From a checkpoint of a small mixture-of-experts model trained on Wikipedia: 64 experts in each of 10 layers, 1193M tokens.
Below are experts of layer 2 (counted from 0) of a mixture-of-experts language model. Rows are named router (the router's row for the expert), gate (a neuron's input weights, with its number), up (a neuron's input weights, with its number) and show model dimensions 256-319. Each number is 200 + 20 x the weight over its row's rms, rounded and kept within 0 to 999.
After each expert's rows: "gets" lists some tokens that make up at least twice as much of what it gets as of all text; "comes after" lists some tokens at least twice as common just before its tokens as in all text. This comes from a sample of Wikipedia text that the model never trained on. Tokens count by the router's weight.

# expert 7
router,205,221,163,200,170,225,188,192,199,181,198,232,184,169,209,220,190,204,237,170,211,239,177,177,198,188,219,208,173,197,178,192,209,168,203,180,253,188,217,178,197,204,220,218,218,183,184,179,205,210,170,192,211,214,196,194,204,195,210,200,205,201,198,186
gate3,220,195,172,271,206,188,179,174,214,210,175,206,177,168,203,222,203,217,177,181,206,209,195,221,195,230,204,175,208,162,211,171,203,178,192,215,215,214,192,184,200,185,261,187,225,205,181,214,181,206,188,214,222,190,183,179,175,230,192,198,223,220,219,191
up3,181,240,200,142,187,194,230,190,167,191,209,198,223,220,193,221,182,194,209,228,220,221,195,188,185,200,192,188,179,233,208,208,204,198,215,200,193,211,223,202,188,166,196,195,173,195,206,190,187,151,203,173,189,225,220,207,178,178,221,203,198,167,184,204
gets: " ", " the", "-", " (", " The", " a"
comes after: " |", "\n", " in", " of", "|", ")\n"

# expert 54
router,207,188,191,201,209,216,212,198,209,214,218,229,191,202,207,199,238,186,186,179,189,200,194,236,190,196,195,211,202,193,176,210,195,200,243,218,237,239,186,174,219,180,211,219,163,222,194,178,207,282,183,169,230,180,234,177,199,171,215,203,220,226,171,209
gate0,255,196,188,193,205,192,209,155,181,212,211,189,211,155,235,208,212,217,200,219,221,179,208,213,187,187,190,213,214,175,195,217,212,208,198,211,188,186,205,214,182,204,178,178,182,197,158,215,199,203,213,213,200,243,201,213,213,159,174,209,182,165,223,201
up0,226,188,207,224,166,189,178,210,205,191,187,216,239,179,239,208,189,190,161,190,189,210,228,227,182,204,189,224,194,198,174,186,201,224,202,211,210,218,208,251,200,205,229,216,223,199,168,189,200,195,215,212,206,204,194,178,215,214,196,171,160,206,198,228
gets: " ", " September", " October", " May", " November", " August"
comes after: " |", "|", ":", "-", " in", " on"

# expert 60
router,242,213,170,202,192,194,189,216,202,202,185,196,202,192,217,168,229,190,185,204,172,173,214,200,211,208,205,237,179,233,183,194,208,206,244,244,193,183,215,159,163,174,189,229,194,206,189,220,211,201,173,222,235,176,154,216,205,193,207,183,196,202,180,200
gate0,246,172,179,239,206,223,202,200,174,199,206,196,221,196,215,181,192,165,241,198,206,219,181,190,183,191,205,197,182,165,167,204,241,151,198,211,198,177,184,204,169,221,175,206,216,229,190,204,210,182,177,197,197,186,207,195,232,215,176,231,212,189,188,233
up0,177,186,197,196,195,196,208,208,203,230,208,205,191,199,214,216,199,174,181,225,171,234,207,224,228,219,182,172,163,194,193,227,184,185,170,192,182,206,193,167,207,188,214,215,202,185,200,185,204,196,180,211,192,207,208,215,181,234,197,188,207,212,179,190
gets: " |", ";", " D", " S", " R", " V"
comes after: "0", ")", "1", "2", "3", " —"

# expert 0
router,229,234,194,217,228,171,166,184,217,205,221,240,215,180,233,211,196,182,204,203,182,187,205,177,207,204,206,181,184,165,187,204,197,168,203,169,194,183,219,156,182,197,198,225,220,246,193,183,199,228,194,200,189,188,200,205,222,155,202,205,152,243,208,196
gate3,199,210,185,249,229,202,218,167,181,181,189,238,210,211,194,266,203,214,205,229,222,207,214,170,214,188,196,224,206,202,178,164,179,194,176,224,207,175,208,218,166,200,213,191,176,196,187,198,203,181,223,209,234,195,191,208,195,153,213,225,239,228,200,207
up3,189,177,192,200,236,202,207,218,200,201,199,199,185,211,161,227,181,180,219,198,195,199,209,215,190,224,170,191,221,190,185,199,198,212,179,202,224,182,211,205,175,214,230,184,203,211,186,198,229,161,209,206,186,194,210,210,170,216,212,186,190,216,168,192
gets: " ", " to", " as", " a", " be", " been"
comes after: " |", "|", ";", " in", ":", " January"

# expert 21
router,227,201,210,214,200,199,213,172,183,248,199,188,203,200,239,225,231,211,196,209,200,173,177,179,189,212,220,207,184,221,208,213,185,197,215,207,194,202,240,203,164,216,189,210,200,231,218,177,225,185,202,179,232,200,222,170,227,145,228,170,206,192,225,192
gate0,241,216,205,181,186,192,198,223,209,201,175,215,208,209,203,211,203,169,208,203,199,158,180,170,193,167,220,223,203,173,221,205,183,191,198,201,205,199,213,196,211,164,208,176,185,162,206,196,164,187,189,208,201,238,193,222,194,206,197,178,179,175,181,211
up0,205,207,200,198,208,219,165,187,223,220,210,207,152,174,181,181,176,225,221,200,183,216,143,217,230,163,195,200,233,185,186,191,208,208,186,185,197,210,213,197,184,213,198,188,181,210,205,194,201,201,196,188,209,184,219,215,174,187,185,155,214,200,223,186
gets: "0", "1", "2", "3", "5", "4"
comes after: " ", "–", ".", " (", "19", "20"

# expert 16
router,203,263,191,205,197,207,195,175,202,248,199,189,204,207,209,206,227,204,188,202,155,189,197,149,196,215,231,239,185,160,195,217,185,184,235,225,213,200,214,219,178,220,168,193,170,239,214,193,208,206,184,179,249,223,213,188,216,177,214,158,236,217,203,187
gate0,231,202,187,189,192,219,202,218,187,200,197,228,224,207,181,189,182,172,242,210,193,195,190,180,211,180,191,207,191,196,219,218,174,195,204,205,224,189,260,225,195,194,201,207,242,185,192,195,193,201,185,171,173,237,207,215,207,187,230,186,212,167,175,220
up0,189,208,189,179,174,195,194,178,202,206,166,231,233,235,186,190,206,176,190,191,235,190,180,206,180,202,200,195,165,224,170,201,179,217,187,198,241,193,199,244,197,207,155,174,194,181,223,181,181,194,173,162,194,207,214,204,217,207,191,191,190,218,176,257
gets: "0", "1", "2", "3", "5", "4"
comes after: " ", ".", "19", "–", "20", "=="

# expert 19
router,201,190,202,209,203,209,204,204,228,153,194,196,183,196,183,192,219,169,225,186,186,150,178,194,174,214,219,207,180,209,205,208,193,228,190,193,196,214,213,170,190,188,193,207,177,228,181,194,218,225,190,197,215,210,199,185,184,208,194,206,237,184,222,203
gate3,206,233,199,235,232,225,187,191,212,218,214,228,195,193,194,232,257,233,188,221,180,202,175,208,215,187,202,157,207,207,163,224,151,205,211,203,196,176,194,181,220,168,189,194,172,207,213,220,218,198,180,187,213,234,190,192,193,222,223,229,197,217,195,184
up3,195,226,210,189,188,186,183,198,198,228,207,199,199,231,191,240,219,201,188,185,177,190,186,204,176,176,191,196,221,182,187,211,226,205,204,200,206,173,194,173,233,178,202,198,169,214,216,207,222,189,192,171,211,208,187,257,208,181,214,229,178,207,189,193
gets: " and", " he", " He", " his", " who", " she"
comes after: " |", ",", "|", ";", "),", " USA"

# expert 62
router,225,221,191,206,207,209,226,199,198,197,197,176,177,214,233,218,199,157,237,193,224,169,157,183,216,196,176,197,173,208,213,178,178,192,213,192,220,192,171,185,224,189,187,202,233,215,214,174,183,188,175,208,185,180,232,186,223,180,212,192,187,233,251,219
gate0,269,196,226,191,235,179,201,206,236,215,207,205,181,188,227,214,250,191,197,191,210,230,187,230,209,178,211,215,219,220,201,180,225,205,242,189,183,205,192,178,212,202,206,198,198,197,180,201,204,202,176,157,190,185,189,205,221,170,203,195,168,208,199,199
up0,203,216,206,184,223,200,223,154,203,214,154,193,198,201,203,192,231,172,212,184,205,199,207,215,181,180,228,207,204,208,183,158,180,200,177,217,229,187,219,203,181,185,188,221,200,193,173,190,195,263,232,173,224,187,219,208,223,171,200,210,206,217,204,175
gets: "|", " |\n", "u", "o", "ter", "an"
comes after: " |\n", "\n", "|---|---|---|---|\n", "|---|---|---|---|---|---|\n", "|---|---|---|---|---|\n", "===\n\n"

# expert 57
router,195,214,226,195,191,218,202,190,198,199,203,207,205,176,205,198,198,225,205,203,183,217,197,202,246,214,172,186,189,203,149,195,212,176,207,206,239,172,230,188,180,220,192,248,181,204,210,218,207,184,202,208,208,210,173,216,196,223,201,193,250,222,231,185
gate0,265,199,195,190,178,203,183,212,203,228,201,193,181,195,200,223,213,236,203,192,199,216,195,219,232,196,211,216,172,192,205,207,212,204,214,227,205,179,188,230,218,206,195,180,214,145,199,188,210,173,214,228,198,176,211,190,176,212,226,194,162,225,239,182
up0,188,193,209,192,186,214,151,214,224,222,207,209,215,196,191,215,221,215,186,234,174,202,219,208,201,212,175,165,201,211,234,197,228,194,213,211,202,211,197,174,198,165,186,209,178,168,209,225,193,149,189,212,195,202,213,200,201,189,199,211,206,249,190,180
gets: " |", "-", "|", ";", "=", " -"
comes after: "\n", ")\n", "0", " |\n", ")", "1"

# expert 14
router,187,181,213,198,192,194,180,225,197,164,237,180,222,191,196,166,215,175,200,184,168,205,186,213,214,197,191,244,192,187,198,220,161,209,212,205,198,248,174,172,224,202,196,212,191,230,208,214,235,209,210,196,240,202,147,191,157,203,187,205,276,166,236,199
gate0,308,173,201,231,204,164,176,194,203,197,186,209,198,188,175,173,200,161,190,198,220,189,216,223,173,190,177,194,221,221,191,213,194,171,203,191,201,225,205,173,195,221,213,235,216,199,181,187,193,201,207,161,187,202,187,222,167,193,220,197,211,159,207,182
up0,212,210,177,224,223,201,207,212,199,243,176,164,209,173,198,185,184,198,204,164,216,172,215,215,209,204,187,224,200,202,221,201,178,220,205,197,198,219,185,246,192,206,224,205,201,207,164,192,206,219,206,189,189,209,181,182,186,166,189,212,172,218,211,213
gets: "==", "===", ":", "The", " The", "-"
comes after: "-", ".\n\n", "\n\n", "==", ":", "."

# expert 50
router,201,206,193,219,163,192,206,232,214,200,193,201,203,206,202,252,223,183,199,197,200,206,149,152,195,213,205,219,215,200,172,216,166,179,212,215,225,238,187,217,194,175,199,179,181,197,220,165,212,232,203,197,222,230,207,205,201,208,208,194,201,182,216,203
gate0,261,194,185,235,195,182,234,232,241,206,188,199,184,198,202,226,220,167,250,253,181,169,205,190,218,192,214,193,197,161,198,203,193,224,204,180,221,195,180,235,161,186,200,163,204,197,207,225,196,215,180,225,206,206,193,202,194,201,197,236,191,197,213,180
up0,210,226,210,229,190,185,176,218,222,208,197,188,203,191,191,236,168,187,228,237,207,171,192,188,253,215,214,200,201,202,205,203,201,199,224,191,232,232,141,212,219,196,197,222,216,176,210,249,217,222,198,217,228,207,194,164,201,189,205,207,194,211,202,214
gets: "17", "16", "15", "11", "14", "23"
comes after: "20", "19", "18", "–", "17", "16"

# expert 12
router,235,210,202,212,145,188,199,173,189,227,223,216,224,207,218,239,226,199,173,204,208,179,168,156,202,187,183,213,193,213,188,189,192,182,216,197,189,225,205,197,177,210,219,210,230,185,191,202,224,223,172,181,239,189,205,211,173,225,246,187,220,200,201,182
gate0,263,219,197,183,183,177,203,185,210,192,186,215,253,182,179,238,179,181,211,202,191,181,219,226,201,183,216,218,192,180,176,183,215,197,150,207,188,213,242,204,193,249,225,189,197,193,212,184,213,205,194,147,204,215,205,218,227,189,233,180,191,210,188,168
up0,185,202,193,214,208,229,196,170,162,210,182,207,193,201,195,183,218,226,205,199,180,212,207,178,160,195,217,229,179,242,208,170,177,177,210,235,226,176,181,195,174,199,168,177,180,200,246,167,205,190,213,181,222,187,208,207,209,192,198,198,222,189,204,179
gets: "20", "0", "19", "1", "2", "3"
comes after: " ", "20", "19", "–", ".", " ("

# expert 42
router,166,192,231,193,207,191,197,172,211,183,189,238,190,203,213,195,209,214,211,208,168,181,179,217,166,187,214,226,204,200,203,188,163,188,215,215,197,233,259,229,207,197,165,208,169,221,192,211,208,201,204,213,226,212,181,191,192,193,218,202,278,174,201,216
gate0,284,228,180,220,204,190,232,216,216,186,217,165,153,222,223,221,211,235,229,234,174,205,199,217,224,172,188,191,214,182,158,218,215,202,171,215,204,189,169,218,191,160,207,208,183,221,171,179,227,225,208,199,176,205,193,210,178,181,191,197,226,219,178,199
up0,191,178,222,208,180,219,206,242,200,195,211,200,181,230,214,191,202,205,191,183,184,216,166,213,182,209,210,178,216,191,203,214,190,177,229,190,186,205,181,195,195,182,214,218,190,210,201,210,216,202,224,189,198,185,156,179,200,189,214,202,214,188,220,220
gets: "-", ":", "\n", "\n\n", ")\n", "="
comes after: "\n", "-", ")\n", "\n\n", ":", ";\n"

# expert 45
router,219,177,204,175,207,217,179,192,214,198,204,150,193,192,229,225,191,173,217,183,172,182,191,197,200,172,201,247,191,182,211,210,150,212,207,196,182,208,200,207,172,192,163,191,202,244,190,205,204,216,204,224,212,185,181,220,208,215,182,213,239,176,194,206
gate3,193,228,205,253,209,210,203,196,212,221,217,182,175,234,217,226,171,174,194,195,199,194,183,191,181,177,160,176,211,175,174,173,176,192,232,204,200,183,172,223,165,249,188,186,253,186,226,228,193,187,214,228,197,187,190,212,183,205,223,168,213,203,219,189
up3,192,224,212,194,211,202,173,233,193,194,183,205,202,193,215,227,199,200,157,195,226,202,224,208,236,199,198,213,215,183,212,216,197,201,187,228,201,183,238,193,183,224,204,183,200,230,222,221,204,157,194,185,187,193,173,199,186,206,201,226,209,178,208,189
gets: " \"", "-", ":", "\n\n", " /", " ("
comes after: "-", "\n", ":", ")\n", ").", "\n\n"